Below are experts of layer 8 (counted from 0) of a mixture-of-experts language model. Rows are named router (the router's row for the expert), up (a neuron's input weights, with its number), down (a neuron's output weights, with its number) and show model dimensions 0-223. Each number is 128 + 24 x the weight over its row's rms, rounded and kept within 0 to 255. Numbers have three digits each.
After each expert's rows: a language model's description of what the expert responds to. This comes from a sample of Wikipedia text that the model never trained on.

# expert 36
router:118127097146139127127140089187125126141210151119134120087121115124133109135105143133118102138144104144130143072110129126109107133158157150076126159103120154166084134103092117130099123143098095103099164130104116186109094136122125163142165141131138106169142144100088143108120109156124155113101150136129111110099156144119113093117137148151179126157134122153135138165114163130133142168116139140148137122149171096146123113164147113184144108103098160136098089106118138127082134148177091139131152106121121119134123146109145147130146124141093064114119126180129143117141115130060138141172141146135146122136145115138117164089128158091127170171133138096111143126127138140105140117134
up0:116080162143090118134108127157074109096144153115139096150101150163148115127155100123129139163128146162147163164112124175110134181121174173128197128156141175136131124136151158096095159151139119115124133118083073115118079122115118184089150101117130130145123126135127133133130119124106165128102126134108111111114129137125144111128095140121133111126125123135144104106131145103149133146106157114129120107146144085153179156136137087139146078154125122116102155150148172167149096175161159160127124112159128124089156149116127122113149110100122124116127079169101092147117117146120150112151107096122144080137106088128135118129175098096131107132134104134098089128118149124141142103166
down0:114092152130105110142155157113146104121170150128090147117148141140122127103124129131108102061086102142154149121156115143144140130135152145134136118129152132124136150115133161153128153153117144109127104114117083132099118110130113091126117125136109101092135103093154078125129145153123134172130132102110112100120166106114106129142100111142110142151179159155165143082124116111134122155160115115120140154101105148142120144148103102135113147103158114141076102104131067127132133112149086152102121161075105113093091120117106151167109118105122124094146151147127111196120174108110124152102126152105092113147189165062106138136126171140125147096105096153154159129127084115142080110143
It responds to: City, state and province names or their pieces, mostly in the US and Canada, such as Columbia, Evanston, Eugene, New York City.

# expert 13
router:112127130119145121120149072122148144121138135121128106136127156129149136148101119166146136113138105155113099164095114124093119120152128136108176100126125084163122122122141129190109134085112109096156151147129155151164104163139113154107182168131106097145159149092121122112101112170103158130124133122110104082110137168127103139099164131168140128164103134145118116168102127130127155168149124125144145118114140111148150087112165128176104127109130162131104155100101175121053155164131099161138171085110134126138093147143137160097072150114124121110145102120122111120166122136084109122155146128102140137109121093154085143159145119077108114146124119114123168128138125102155108165119
up0:151112143140115130130091137150154129106152122100103128106124155147144098132113132105130128091126139143151077099116099160139131147169123083096063101104108125151158175153124162134111136119105158115127135163103144183108123102093101109137150130148146093127127105124107136158075115141108165128074159129092104146148139169136112126100127090085125118127097101128111161124194118127152127108118148110131085118145173140099148081082140119131109149165136126104121135160131138127130129135115112096129184136126167124126124131118128092087089150135114140113139179092086163135091131156132109142091128156147137099104099123138135148127122135135145156079094132169114126110127109113071124105132
down0:178110106096142106117095152138130131169099159116116144136118126163119099121158169101137115138172141100135136093115121139062100142120150145114140180114137143064129121085138136162150126114143109125149147121162156158159157146120119150108096180140120118153155122095119164155150133121127117105079119079119139142161094089132151117154127152093146112142111116136134088165119083093147143118131138134114158108092112111129146138150121138075119125160088124150081149137165189147173114119127118095143133145124113135122130123117161100086122114143152119134142084121162089126137141114143093101139145114095109128170110129093174139120145088128115148130124103099143090154106139151106105134145
It responds to: Adjectives and prefixes of level, size or position, often before a hyphen or compound, such as high schools, subcontinent, middle, short-sighted.

# expert 49
router:114119105161148140108081109145111177134187172137142143119118154139135126106141118126109121112121103127138104140116098146102104096109114134130141115109096123122112154137139183110109137139120146114152112169133123166147136151139127137136162168117156095152173131136101139112119122154085183095142139120087126105089141127140114101126143145173115121159108139150152149183146129135144136155126092148130127114111127143162129134126177115211137141105100145108106137107131148170132151097164140142088174151143116103119092139107107092143146140113138099090139081135100136147159111125101099153172142117110093128117165075135112153156169147129098124137112189150125143101100159123106123142163
up0:123139117120116101096131133113098139126171135142134092104098088114141107135159189116144145132138108138151133140121115154122123078146120111147124145111147141110085149146133116111113094099098121114117119135114145124097131152124155129165116121156117152158141145133145118097111153132151188117147144140170138086082140148208117111109155144126131116153117127140127178114146157120136159112145117143073172132158106115164150134175164126165129142136110130107107107140118179184142104157147157125121126154140134108093162122102130127157148112156090111110150142109138133142168141157132130120156146125153093155136127080176156102135144116050140118136113186157122133100095152106096134160128
down0:138136129105142138119114143114152116134117123124142139117110153127136116107113113132126133138105162151132149175151150208157131148139094131146138133139160149104159113141170182136114157139142130136084126181154147107093126142103211118110106121157098188173124164096137150120126125138143124150078153125150141122125119134133113141098157134101127174172114169121122178173126140112113124131121076094120128182160162133111086160175141140151155104150126125129137105143117151110117132120096113095119107180101112118085104106132142147125176151138127136139152124154128174141132124150108156130112117108126123130106124147134115099104073110088128150136109125101135129146090113115104169092133
It responds to: Word-initial X or Q and rare syllables, mostly in names of games, consoles and people, such as Xbox, Xavier, Xenia, Q.

# expert 33
router:123121118095147103123105104187135159136144157152147136116132164151125112130082145115140147121109114143136135106115130139087134097140141169099156109157144140150129095102102129148118130110116110063117128163113124160141129135119108164129152164128140079164162130119137136116089139142104143097120140169158130137091112127142094132095157151134153129142095108130173154152123148142160156168139121131112165155131136119136159124144130154200146155087118159104123122103119130168099143102150078154082177099106124098102103172110134132110131092129081062129102096135140129115160131165080149130145141138133129127080118096143072143147118145120128161108127136127099132136105129122076114141122
up0:097155125168151121116159102113161146139144147136124140121137138092133137090121132120139115144177118128120130098092105111099147158154120132135086099144093116137124141124109092124098136103122158098106180140118133136134123166112133131167174179075096088152171120120121115095137119151147170136063155167111088117104128130133136136136123148144145162159145103134142113183103136140141132143131129162134108128123133125162140124135145123189096117105108158063141147136093125137101185129149109140135168114140122141153107142158106117123105128092115071112154130137114147128127125132098123129172135177105138088114170094143110165081134188106105123164137144129129154136113107103138144105108
down0:119118077114122128151088133119098075173114119145100116105176077152150131169104103143113137146127154102120112112137117185125139141133147156070133120157178182143170093136117135122150164159129093164085122121125130159117138110112128132142150094109129135100144094099150152137102129085143129129131140162146148180109104122158112169110112111139134090130112114153108177094150140131125119134177131154159071143110115144118137146144122108129068152130152091141130121150121120134116148145137149115118121155099115179188161121140164098144161155099148167161132121176120145123129150165148177135129181141127116132139105101121124101122124136145137113142090127127108107127125138131132125125132
It responds to: Name pieces inside tournament, competition or award names and sports tables, such as Performance, Cricket, Junior, Soccer, Toray Pan Pacific Open.

# expert 10
router:127125137126130122129139084124115170121131143108178111140135127145134108113115138122139116155129118117131108134093142106112140118174120163141111153128134135133128138105096134146122122118088130093135141174107143164138137132144139164128161185129137089164183149109121114114123144130109164113112104168114122119099130109125080073087155133165134121179086133139139125167107133171118188159126114103117109114081153099136110074097118153154125144116146178088116159088086116172112147125178119124144175112144147114117123122116087123090119141126122091149151127133122155127127102130095128130128117134148110091152170071109094146095101131104117141145152129117111092101065119154090143108136
up1:132137122105162135120131109130145146110093156087141131147126111128122128160112114097130142176139148151139121092125117168089111121146066138107085149135169063129116119157128093118103162113097132159153103126104135106162082116115121111161134152166134134164163096117118146098150147124105119143160130147140152136137113134135107063091136116179125161090139084151100113117112155169107169168096128092117127113110128117124153107113127150159110081144136147154143141112121138179097133167123142147110120162121130142097108130102094178083150161137094155142139128141131150126120103124102177116134094155153105105135177128154154151094136100114124142131142155114159111115132105077128123131133
down1:157096135123110150114092128151126123140134159119112104123105149075139132112154176144142125162135097160154095154143145105087120101141134107142112162114134115128139168142136115138162139146117077118119158169153146105108086121144126150091115125095205142136085136093117097101102095110107133061104089124106117113157090134087141137081124124136152167109111124134110138151102119100143155117094155136119136131102134136092114110128157148152159141116125148098110122138166129159138081125122161124090131115124083104162084141150139127117135130105116103152148136113103125146121140119091102149155090157127148143143083118126142137103130166133113073117075164079162120123144116143162147132099
It responds to: Commas, pipes, colons and spaces right after a digit in stats tables and census counts, such as 175 | .241, 1,485 people, 552.

# expert 5
router:109109126138156146127123118139148136171144169136134133138128179120146138121110129122132128105122132183118169107104143110135110102121154150084129158141129136160125127114112137134091114099112136115161169156127150188138108124105114165097147177110115098175130160124145093133088107175108167112125121193131133130123120108142093117129150176136153163133100094158139152174105146153139140120110133117142127091101162132152137118126166098178136134105105185129127124128103136144087160147164110145115185119129092147128110158141132141124096079119111119152143105135091125136173086138086135115134159114116151120143117090123092158119139094083097139113153142137090100141132113138172099111128
up0:133176126130144123096141121113128115176147130147102152117169122123100158176120179116102142146115121129159108124133149125129119121139174064134143107123121155093141138127151181120115147115092167135102147146126149154157188151159143106146153150164108160117144123157135143086165123122137133127150126107104144122112150110160161138111152130155106130138108102124149132125157155134073161108060132118091086170119138130119082120114109120158152135101134158156156145119115107131118164121143158121168115145177154165103137110140119173129174130092097142113122141094106174119086167109133123099162110110107092165180138117142103138119130107110118103141111132115111154109137157130134139127091
down0:134154153152107161138137131125134102132169108137138114110180124148127121124132094129133098178117096126126148136102130155129117129154103135102136122114112112080129090164152117121114142136126147128146169147091114127146119126165136130177148141133088163132134110083129099143132110072103118152094113127136098118098168148155136091154180111136108196124147102144130158112126160101111150114129120127102124086158179124132102089135135124142156155114157156137173118137128117101166132150144169087102141102111180105115130116151128157159121178125104109128144131146101163153149142120172132111151087130092130135107092121178155126096145135131146117101117132143154122108158197126145128065130
It responds to: Nouns and word pieces for land use, resources and industry, often before area or house, such as farm, rural, oil, ware(house).

# expert 58
router:119161161114139131108152108122104156146168105084141129126152123190127090124132127110109113179135078149135112124074102121089111133156162115095127100131113124141088153119109099145109165098071116110148157179123155147115145156123117139104143176117130074171160173087115118109098112132117128130082116137123130090114132144132119119129151131151160131141127098151139136147122157121148156138155104129113137122122137089132142111142145139179119107118115148102155141113103156152086139114194105170134140116121121099130126107116099110137084159163111110166096116123141121133154103112081152133136120163087129104138106107163111155101155164116094154115136147096147113151099152143096114101108
up0:138116111142124116132136171123078152121134138114094135154138129161109115125131133096095139129112110111116128155139176184139164153147102111118127100189159111124145148113136118110093139120081120101157202132135119118084139143109118106145141134134156111126150113123147177115136111148148117115111121120148134115098101114133116126097100152110153115106114098116179075122111117139116158141108149141118165136129151103168168125121146141125140136168126119153172153118125137161134085155209130143123135166143119165137125100118183114123151130135100146176167159138145112162139136092152122129093115106073108130156122090125163121117146140124149091131083109106126086162137088150093111156122
down0:102187144125109141153126099094139149118191147137108145147160151134102124170154152127151088123110117155140085111078134107123125164126143137136112121094106115132119135135109148159143114167142127089128137146150120176145124103164098105061140120134093101153125101110125112126154133117122143136072141110144148118122139129111098126139134097087083098131123146118138153186153126138145147138070103145113120120128110120137139125134131098099096133167178142122147136123106129154095124111104152121110136170154134156170124113095170106183115142152168174091124099163153126119129123141124122151131106176159194142132094103133152136133107135147114116150155132149156126116192117109133108143141
It responds to: Opening pieces of split verbs and adjectives after was, is or and, before -ed or -ing endings: sustaining, abolishing, encounters, eliminated.

# expert 47
router:131130100136169103122121098144117132160164138134096116103094129144146115112095135086132087149141101117122106110091116129077099112132154127132125115148112134123114119115103114150129115124141129132142136152138146137170168145141091190121160159105147082177139145127122145140109112128085170130108122150122134127142122153139091113114146161141162133158096119145166143155113142158129172155102124160154125099114158119170120086114129108178167092098092199080133135110119121140153152136163105198144158149139123111131125156139134134087142089107104130119140124127124147119163079161071153126132128148112096101108108122105096140126135134125111140157134169163122096117109121109086098093114
up0:130126108129169120129137121113119139144142122102101113094120127135145106104166125122116170120146112099116144148126106190116169154136098137140156089155108088118148135112074135109153089070126120134116155129159120154162136130125184114136143132125146126105148131103150091147096142115096161124112132111144128138089091142108102087115100106154139095114144111148161099152082128156115119154131170169129159109142148115104081135133120104139177112153129158135132139109119165147110145193125108125119167101111113094095103135137099116107099141153123132145169096144128166174153089140141151143115149116095090135105135125092125115127114122129101158065104120179113125122140142128120095193131
down0:143118125130145124101123120150131138128089081127160080108140119133095061130142106107126139170156156117124108126145133159186143128130121129164165089145103104096161106121123127108153153138150153175150088113151104140108107158154147107123147132170147084128088135117156174124097091138169145073140123148131108126143129106158140089137087125142126157173141116108084148142131147139094094159136143131128123143110144125127122079153181154086125101091109122124149126116118147120119142111120087129148133167133116180182149114120113133104127117152119088139166120111124112129118152113149097133092148148171101134148112140162116144120129119066161128137182131090103117143115118142133155134130
It responds to: Closing brackets ending a parenthetical number, place or note, plus closing quotes and table pipes, such as (2011), (hardcover), 55.0).

# expert 48
router:104101135148165081094130096193158108158161151150141134098111147183136157123146126114124130145140094166110116112109146133141138133141144163132111142135126147128108123119113151122154131108099144088124133140095140176125110140133107156095167168152122087153159115114134106098094136159118148082110134139088132116095142149167068114134143133137158183170116096139151164159114156158144121128136106149135158127095145118147136132154122129131120135106126229078110164153109159153123164149159115157117175121146132098131123131122121136104112122137096092133147115136113121128141131128098165103149106183135110093096162097124120161129129141123127122132138138139131141144070128117119121130088
up0:143100152167092116102135100134140111116115109133116145125141076102129151139116141154089131149140143152158122103103165167111140127068145142110157120140100151142138140103112104145156126124119083110126130123128162104172095119125143146123116106128146120141138140135118126112068150130138166137106113159109076113091127147163104079136119139194095117102155141136104173109138109135093148118157137130140128118129123163134174177170132118138081107152098139130139149132124100163094167135155152190107134116141115096107123129119144172144122148168173119130116108115122146086143137106147154102127176135112137153116089117155140148149154173140106122086142128097123141171149177153089115137146
down0:110108090134141102149118134112081075132114138165135099080116142108061163123173087155120128131109160152108126137130131134097120149153132157122144079142098084125146162109136137104111139108108153089084113083131155122138163147097106118141130117099157131157107133145123170163144157098138093085126129180114160100116108116137152163083146148108137157159112118116137116092119162180116135091157122100117127167145130098134127105126132117116164149106115131113122165118132110118123115126122113157168140122141154140088101150141146113118116142152127154086139109146115111085077137168150114155136117125096098150165121131134142138080141181144115125088127130135147098117167150134159153136163
It responds to: The or preposition-plus-the after verbs or sentence starts in narrative prose, such as vetoed the, from the, The store, List of.

# expert 24
router:121084149129128085096119095181114098132133132148118098112107140161147149123120096129143109150137116160096150127100138131117106112167147160138139121113120145112126103114082158136119108134135135074110169140077144138137109136123096152123142168137129104179170141105119130120101123165102159123125159136128089099116121143161121104125158132166137157154088106165174143156106128150133116127124117138117145096111152119170141142148166112123120126127092215092102120147118161135112170155150102126111172107128109128103136165156120112113111118128124103143167121143124125126126059105087164105132153165132116137109108083111097168149135147133101099153153149134112134159100130135085144142081
up0:103147120114122170159136151141092170157135122111133091150122120169180141124135123153140137162114129149127139095089148131146145126073122080139166167176148151113159080165088148129075115145116092124164101131115110125154120127139117139159144131140127131139130144097151137134146148186109148159108118139133123153112138105141141133151164126126158122094104135120106135136080149073168130124087094103154131151151118153134125155157153132147094087156167146131123134133117108167173175139149146105158134086100117123132167113140152151127172083112167114127119119125138112120162116125143113111117147095138178108180116140189137133123101146129124129178149124138165130111123131128100138123103
down0:176134124136136179182154141158121127175140120135117153095123107152115157144094136149124139140108135115130122097114144098108105150144139102101105148088132139148144152156119101102131115137089119107157127107122125113162101175110131106143160120123071154092129136146131083113176085111093147148091124180104112121152105131115114114126141097124141137132151110129113157123132097086128098118091129153120161106146138140120140172072143097162165100145141127111092099169111130149108108141129115110142150143101111129123147131112117093129106159090082141124109140136127141161126162095119117127144161103154124137091167122178144102112120089104152157127119130137107112127090104199180128090095
It responds to: Phrases like of the, on the, throughout the following a noun in expository prose, such as effects on the Earth, Affairs of the.

# expert 39
router:144128116116134099120117113151166119143145135103168109095150142132142144135098107120133091138131094106121121147084122150105082126147115121119107127095135145143146125076158119124113101173110159135129142158090152146145126163119131180160121164132143094119183113111139108105154127180147158087126113101120137122095106123179072136089125154153192148126124111126152152161136104118152136120109139135158137134112121153181127109152151116171096133107112163121113104075127160154093146152154118184102161112169118100134120122149090119123126166099152069124126142106105140130163116123118151084134155143104138109109118057159101141114121160147106127113100117125110120118112130129130092125140
up0:113147126145093127125166124138118175112161145115142126109148122152137123151137100149100165150134123141165130158123187115109154104128136134138107157118099083118138120181129122122158093070088161136108133170113092130127146111119118179123180147132134148127101125159095147144143140155141132092090113136117092152129125170131130146116132154126094105154137143141176107093109105103099125085140107093119115136092115132139159110128144076133128154133125137091194097137118132121157121143151098100143134139154132114169130121121110103131073117134139092184083126102109154083179127149122134084126089158148156160099143133139131115098129112160140130113131145147100143106094169131095121098132
down0:145106106128114112139189116117117164113125115133131140123139130156101090098150129140160116138098119124139108162121159126112121170125066130128128128107110103094145161133136146120170114134148110176123113141107126095157160143123103115105140131138112092084118101123150122155120102154107106083131081141140121168126122109138110180121142167156134119082095138116092094123108120121143090140097105139143097130143120091126078124127092072131112160137125136113112130133122130135112091105113155114138085132156095104156130115104174115098107100103143136125159136169149155123100099136138119120157137196099145136144121089135130138144140165050104088128147103145133148109137100130090059134116
It responds to: The letter J or j in names and words, often a first-name initial after a list dash, such as Jonas, Jerry, Marj, Gligorijević.

# expert 26
router:086141102137128119136152114140114155137153142151126132118126122103148171148088114146148130129118062123151099109057105130114111133130159142108128109118139133114121125096084134128119113106134108094139138147143145139153116149148097168123169140117112074166160128100146141120129104118132130129108126134121110137083109116123115114103148143137150152142120111150143136190120163137142149127120097128106106134103186120122113104153142084213130093117156208145124124104113126140147159148200078158087127142106136114111124172102136115123136163122131086100136140109100120151127076145124138109163135121109118116117137094132119101127126118079118127139161173120090137125137130133147125132064
up0:141121098170092157091159097104123104097114126087183120144135119156080128123078116101095118123124162116113121084115103129099119115118146163110153055141126110160125127094142132124140119136118122133101155174131116129141117140132135153142151164127110155147126140145128096136111097136130092124088116147158090132097095139124119080097113152180139136143087145146124108111177050112124135123098113128142126104122129166135120156182121127105121167118106142125108126169105124125085169131118177131129143083119095092126091120126116099097124156125137100108110136158089137156124105139135156120120148132170130111116129135166138133151078099104119119106145096118116158172115155143127095107118
down0:134081102142168109141108119146164116145095109142106114191127108093145165089081109103127099115120179083114121150128170154114159118133091134141131111092091155114117114114146121113129130097112119157152128098125100111099182131150179075134121149122128179151109133111119165094094137136126175132124143147143142126147116125122162122135114154150176135113144079171096100092101133119123121140132113134118125110135119123156128163120132106142129124181132115116100121144153111126150122171103161120124094162115150108124101086105146107161123146154153139142125080138133128114110134127160102124111128144133114138112112128139105040131117133154188109161092097118153128105149117147129101118159
It responds to: Cells in sports and election tables: position codes MF, FW, DF, GK, country codes, scores, digits, and units like m or kg.

# expert 3
router:144112117151162103106128096148115144156169152160125137093118140145155130127121114128108131146121075134115120136101139120121089124143165169125132138147124147121092150098117112129086143113127110081169141154130126154125118136130105181125148189128127087175128106117132105122129150141147170127105122154094142128131132137156106120081171173143175178136083085131155135171092153125128128133129103139107145136090158122131128114110165097164116105103092200119123145083094144128124172125151125124124138118114121143146125181142155143086124114125108076129137124127092157105133079107091138141159141142104112145133151088146113125096135153111077112147124141111120123109109074138109159141105
up0:102136138093130123159154110184086117144127147106187123129123138140131138101122112148102083145139107154148136078084115114101132093120126125104133125151091127121112105126098128144127125082115134082173106137123136163156110180110102132136176129131130059157134139117126117127106128167121128129107138138131131121095162142126096116105153142170116117143086132132160122179144168137123150129150128107159134087127132098159110078151139131176127099110135153130132113114097143153106169141175129154107136137120122128134128184102123080118110119134087093130092144117144125111128136108091163103190128154177099119117201131097128157130104175106127135115101128138131140121114136107107137111132
down0:117131128171147107147170140128191141127159089076135118156144121149165131122173147146128111104121132149109140139140134133141138102143119101133139104132129172127148134140138114125167115169120088197180124080096137108091145191159094109140142105150128129139142086112104129088145149166143134098118132088152073119130112116117175132135155117106112152137134101127151124124148130126136105099142132109104137108148117124140153104149118157109159146110131088151162073106148110158164113136123131157120151123079109138093112136133123146179121120118121152116149148112098109128114153089125120120122110126104148140130155170178116107138149076118114143091155128094156137130165096177173102129143
It responds to: Cell values in wiki tables, mostly numbers, pipe separators and status words, such as Yes, Active, Report, 500, Boxscore.

# expert 62
router:148091125134121123154131100177117137133186164137104161057136146135133122128120128145131125121136133125106148117085172118146130137135150126105079120126099132113111126104085135157160129148094098072153166145115123169151093175117096160099167149121170080149160113085124139097118104153131134128126128165112094129101130140132094102107182164137138125153082104106149160147117124157127156147162122139119117101140157107133177107143124113163109103110100144128118111100127133122109180129149109130109142137118107124140118149104140120097112109112134077137147121153142129131128128142069152122164164172121119106124187086153113176119135103086102133128124127102130117115101132132093119133100
up1:100141126161178136141143138161107112133122133152136116087126094149119154135140104096158123126202113114150139142132124167122151132137169124139097133123095122148161172098137114135155117154105181129153127144122153159182140095108111146133116144097102132143151103122139143129093083098155124188077117160100167087139140130162110136105161107134130142186102133117110102111145104142133152128120122070130114100143133123137109117171105143144066092137127127105148095147125169107099158088134102145094132119155111099096082138100145144105158144103124133110117124114132124156076137155090139125125170143149082124093136120123157121108098126117125137116180147140134110141113162140122162136117
down1:133119107162119174139117167093120122147130130133115103092116161123142138148107137127145124097105137130115107132169101094110160141136116146125169098145134151121127163109124122125123117098144124114119127152162124130122136131147103124162101125106130099122114127136127163130148158154107100100103155139138199155137172151123196083121128143091170137097100136083104137129161157097133133107133126142153183098114124133172129133124131112100163118117180117157149074120115135144135154173125104160139114102116139111093092119139104127138141090172158139101113155142170166152156109156135138139172101106142165166138117135175133134125133169126105131124075104135174113123137081189106115136157
It responds to: Word pieces inside surnames, especially at the start of bibliography entries or author credits, such as Fenn-ell, W-right, L-ew-is, Campan-ari.

# expert 14
router:145123086141124141109117091155135172150168155122085143112133141129145130109107121099129118075129110127155115120112113125115124102121153161080149114131099110143122112091123147117153122079127116100134146166122151172151090108134141149115157154142141103149163112131144105096097135158091158104080145164143147112145138145152114142120162147147161124152101109133142173167113165159147132136138132127158165123138166123130113103144126114172150135095114192117129123113105170139090160158152083134078163127122094117147097186131141113149097117113140063120157113158086138128116103145097112146152146139113104139103132100125108130121120177121102154125131125136097138120087129088150133148077
up0:126118150142142116095160143100120123151101148087153149138165181120146109108101089111094126156137154193094152116139113105145116137137128111111107144127143139151130147096133149116097124102134153110161179131138118144123156167108101143100082155103121115159131151135147117145135110128162135142132122060131102116147080147136151142140134126100125111171141178158102160152158145144188134105113144137115148079137138130135100107115151134110104124143161151105126083171094119141151098154135105137169107129130096130186110108107129126098108152191118159159141128109121141129117142116143135139124135132125138148121094115156099147144151108096137160140176129062157148109127132133160074113152
down0:086068162097143141084167169124117109154133142161137112157130147125130122122111125135114096175153149156143094133171125099118100173109079163142117106168131109187172111153157181146156108137125135117154108164129113142131127118136102095129121117106071118122090108109147119144137087127152156122154078118133085107113096112131132100108138152140082111128166176140125113139109135143148154145105130137124143127128144136126116141127138081061116120137141113103121124131102136138150130135147127149135115103131136163125105117125150170138119126108096170157106131103143157148138136136081129100088103119155132132122100082142131194123151090099130111161096147138111094150104151118135147099152
It responds to: Words inside names of public bodies, agencies and laws, such as Health, Research, Development, Security, following National, Public or State and preceding Association or Council.

# expert 54
router:133091114122139095091131126163136137127147163129152150129132125127150136124099112155102132156130104128134153122089116132120129106128166121111142137166147136144118123116114119146062115112102110086121125152141144164119101116123081178138164170149134065132115132092125129099119077169165162118109155142077126112077140146151078134107164147149143137142117110120175115152115113132120136152145106116119139117136115101133126143165134073209157103092137145092122139089120147149103162142140107137127148132124121141132130156129099109111138121148116076104112131117156129133151104168117172116168144129128118128105154077128084152141116121111077107149090199143130125109101097144126133138131
up0:132135163111126157177146138139099145140158126068170113129106128157156135134102184120122153181103132103177077131088112149152047109154116141086114101138151141123119173147111121178109090126114156115098095157132153123113093143144141118135147116089172161131153108129137111108146112117104106138086163129137146153135090083155100138135110106145147132150111142131120125127139114165149150145092131131142095118141147153132150129165125126151151105137139153118115109081134128181124151122134108096129148115090134077154119146113157093097085132171115096132132141115133148151125100133113096092136125140114130096131140113136134127090134111095108122133095161143131131103135133114109181126080
down0:147110112152142128128091115110114158142104124137152113092151127104112138063087079122193107146103153101169150104147131091124128122125131100150135140148148160105177114137098109120134158102145158156093125134110126105125129116160105142171147158128101119136102097115109069177112151115128106117164141131139139143121118064142139155107166096123126163124126097106146122135158137109147123124116128128113110114138160155109145128140168139138137109112112136140124159107147124147119150155103095139132123104135126143102155159072105128085133164152136130154109127124150164164158175151134151201144140094155182153106121079123130113124127153170128075103098114151108135106134131143091154120135
It responds to: Consonant-vowel syllables like ah, ak, ab inside Turkish, Arabic, South Asian names and words, such as Şahin, Mahmod, Şahdağ.

# expert 37
router:111110092126141116098120116125130095169131137155149145133143137178127152115082100149119131121166120130123130113104109114118113140152124154149123156131119103150127139109144127128113128130134123085155133154129144185134158155091135142088141184151156105190160119118124150118120088149089152124104097144098123120091132145094082094137154159173126141145090121114156159117112116175135137163075123132110128128088159134135124102152158100143156126082138216116111104139102153132094155151161130137130153085121107121144134125121150130153108122139134112099163124139108119123137138132098128133130137179114089102133151089087113143120112111083139103131153169135119106139080149114077093159103
up1:125139122089145119121125135080142112131128149149106098165157143136107133153156129115130128149130122174123143143120107094103136142105106142098155144137085096171104102115125070147125174090127155116159094128135117139153104108105116162094151140152121097169115129138145062147093085178134137120118131150125136138154105071090132105126123123147122152101146114136144150112151112108082138151128119105118161131137113118100126141085172089113130097116111144141166108128100126138129131128110101097116118099128126068118139146087122142151125123158110144138101139152092079150159081113118114095100152154115116133158149116120162156076095131121117095097116157100071090149107113148109123166165
down1:142122109104126129102120147139131126132131117088075142148148159124152169128108127161108066076110113135123070108172098118126160157167089113159150109103148116069150113123123094151147112114159108141157147074147102113164134142147094105132140078112127147117148137130155180093150126105170109104145135114140136169148139098109136151136118157099121095155140110111102166142123091149145170121110110119155102145134106194149135140144105065074097115169117119110140149153142095125138109120106105099153179133077121142136131120130109117146127097135122148148143142107106133119126137143087122149106122122118144105087130153133100137100168130130158143115108112114108137112145083134118125133142
It responds to: Possessive 's and possessive pronouns his, her, their, its, often after a preposition, such as Morgan's contract, on his speed.

# expert 38
router:102083126144132091097124116180137145162178124128152151125146122175171130116108155112115139117154099130081090115088157140129130135160153156142135150135116108161098122123131144145120128131096107093134157164069153172141102121130112174111178159110128092151149130110111130126150077144122168126111127146105123121102137133123122138103142135139179137156112089137170145171109125144132131174087123129106101117096150119157146118133159137162111107118094154104108127087113173147085189120149106172125140128143100112118124166089119098138126126098120126173120140136101116127106103120098152116152162131142148113115138083121078152108145113091089101151126142110109106155120122116109137134109
up0:137147114138127158139153134146161134161156109110165107108124133144148116149115139143142118112095100112120108126104128101121142152112073108159107146153119102155093104116132119149156106081132145110156129130120168161103092100129092183104145122098124125149166148147172155136129119130131120124152110119095091153157143159112165086097149101133132133119129124110152161112088116160122108154123113138089086136124119103118167133159127125138120099143122135137147136096135091167143171119148088112137144098168157090128131142144105117118171156089172094181174113160106146140124131150103147093163122161135152103122124108127102152158125110166122155158167146111207093092101124159129136130112
down0:142152114149109131111130140157092133140136096137130106147112151120070121133124128064131140063114151114126109141116123121148132143129188099125126126107120175098137142107129142124097119130156131115126137120121089128148110133136136164116150100089125141149105085123123133160124124149104192108142100117179127159087111116148175087184145129146137104121163137128103133128123085099078120129101137131068101133107080148170112110125104141145164093082143146120103128125107146120182140124141172111122131109140141130126089088088152120132150103123128110138104110127111113105151150154166064171133134183113099110137124155127137120090124124133121101141107153169116093152115138134139153140094
It responds to: Mid-word pieces of foreign, transliterated or Latin taxonomic names, non-Latin script bytes, the en dash in tennis scores, and list-ending line breaks.

# expert 9
router:135106099134150134136137126166124153147142146116114123093149119138172135113127138164139126126133108120141129112093127147094119108118172100097118146138120099157130123124104131145137133122091104076128151126093115197153122123124091182143150155163151081165133130072123146114086099140150175154092124128135132128078110125118078099133140133118170144139089114084173158163105139142121139166103090148110125129116153120135145117167127128206117107132123157116117142094130154130108173115171099120103163103127087113140118168102130131110155133100146084164136095157103138122131095143099134158164154133156126113134161134135128139130115108068105124136134153154118126134093129140107163134101
up1:154175168101105082128138128138150126125139148150108124145168130125081135160184120114135108153126123130110124130101098117120145105109119125104108119124161105122122135102121122104124115076126113077096146121123139162164153144082156148130110148125129084125164205121158139095115131134105136120134127122149117125145133134136112111121104086113093108156115134124106116150143161137101127045076107137111162097094134118133114089133119130138187123137141138137117161140116104133143179118096140123118150120156162125107187099130080114166163109125101119155071091152098122116138141110171112121121110117111148136166091109137130125120118126119103089122115145093119124138130151127185111147079
down1:134168156130121151156116106097144114099091127162140095120161121105150180166126086110119163062116116106112141130110098120146134120063146170148165146136131133111129160150123103111076155155169122144107136087109111100131108129093124107123125117086138133135114142100143137106127139126151100129148160109123086087102123120139124142140083073126142137139117133155106144106148159155137104132128090101133109137115099090140057169115124092177125118105115146145175143105150096136148138134143124154094117165114157159109125126108127095139100119105109160123149121138133081129087113149140105149140139103110121139163160113099159119124103114131155090164101125122138114133116162128117082132076
It responds to: Surnames or surname pieces of people in cast lists, sports tables and name lists, such as Johnson, Smith, Lynch, Eriksen.

# expert 6
router:117096104147134093122117117178110120115141140129142146136144113139140122086107102145114149134132100133142106099072124100111112117119142136117150095177133117131150127100124118139109119110085126083142130158126101128124113145172109167173125166119157114163135131105122131107142125151135143170127116161151108131094139097123126100057139137165174138127075134142170112157153151166134163169089124142105103161119106082151131137152121118207097105117106216114107116094133143157133177131172162129133151091149109143131120150124117122114152141119122082129125110127132145106135094159092145124178136115152128135131127105111113128122171115119107116138143150126099150126097156125136120089097
up1:166141094130134134084149127107113122147127159136144174123175136101106120090091126124158120134148109119099096150121126102147128136131132158135096088156163104109141162108130153127109158126128125165153092155160152090104132143129121093196122124125139165151128149140137168114121134153129162119148133080110073122128133102149126108092144147163101148145090107133118116119162134153172157131170168146077126104128105129134159133140112135130126106146091132190092115096129095110121113118171087137112114109095113101152138111147125160129107136145068106161169116112136145123111171144118109141156113156146094143147147120175110155143109100110112129107123153175119163090134145121103134086109
down1:123106133065091105091111111119110112145167142126118104147134104162122157126160104125124091104187093147150101176091164079153122135123115167157133124162126109107121134169148167175134120124135152139089118091106133131099146132092138151136177142176110128124115141106122125115114155163127145127131119160079090142153102103108117115142098081126134134132092136197111172108137144140140146130136126093148158103126151122111124116138097150112139146143118165126109094131110145134128133129068120147138118154117129095151169154157104092139166146102144107191140125131107099146124140075086095125126124131106157143115148129119126149093107119138097108100167144138147161141123145141110150146117
It responds to: Country names, headings and fields in athlete biographies and sports tables, such as Republic of Ireland, footballer who, International career.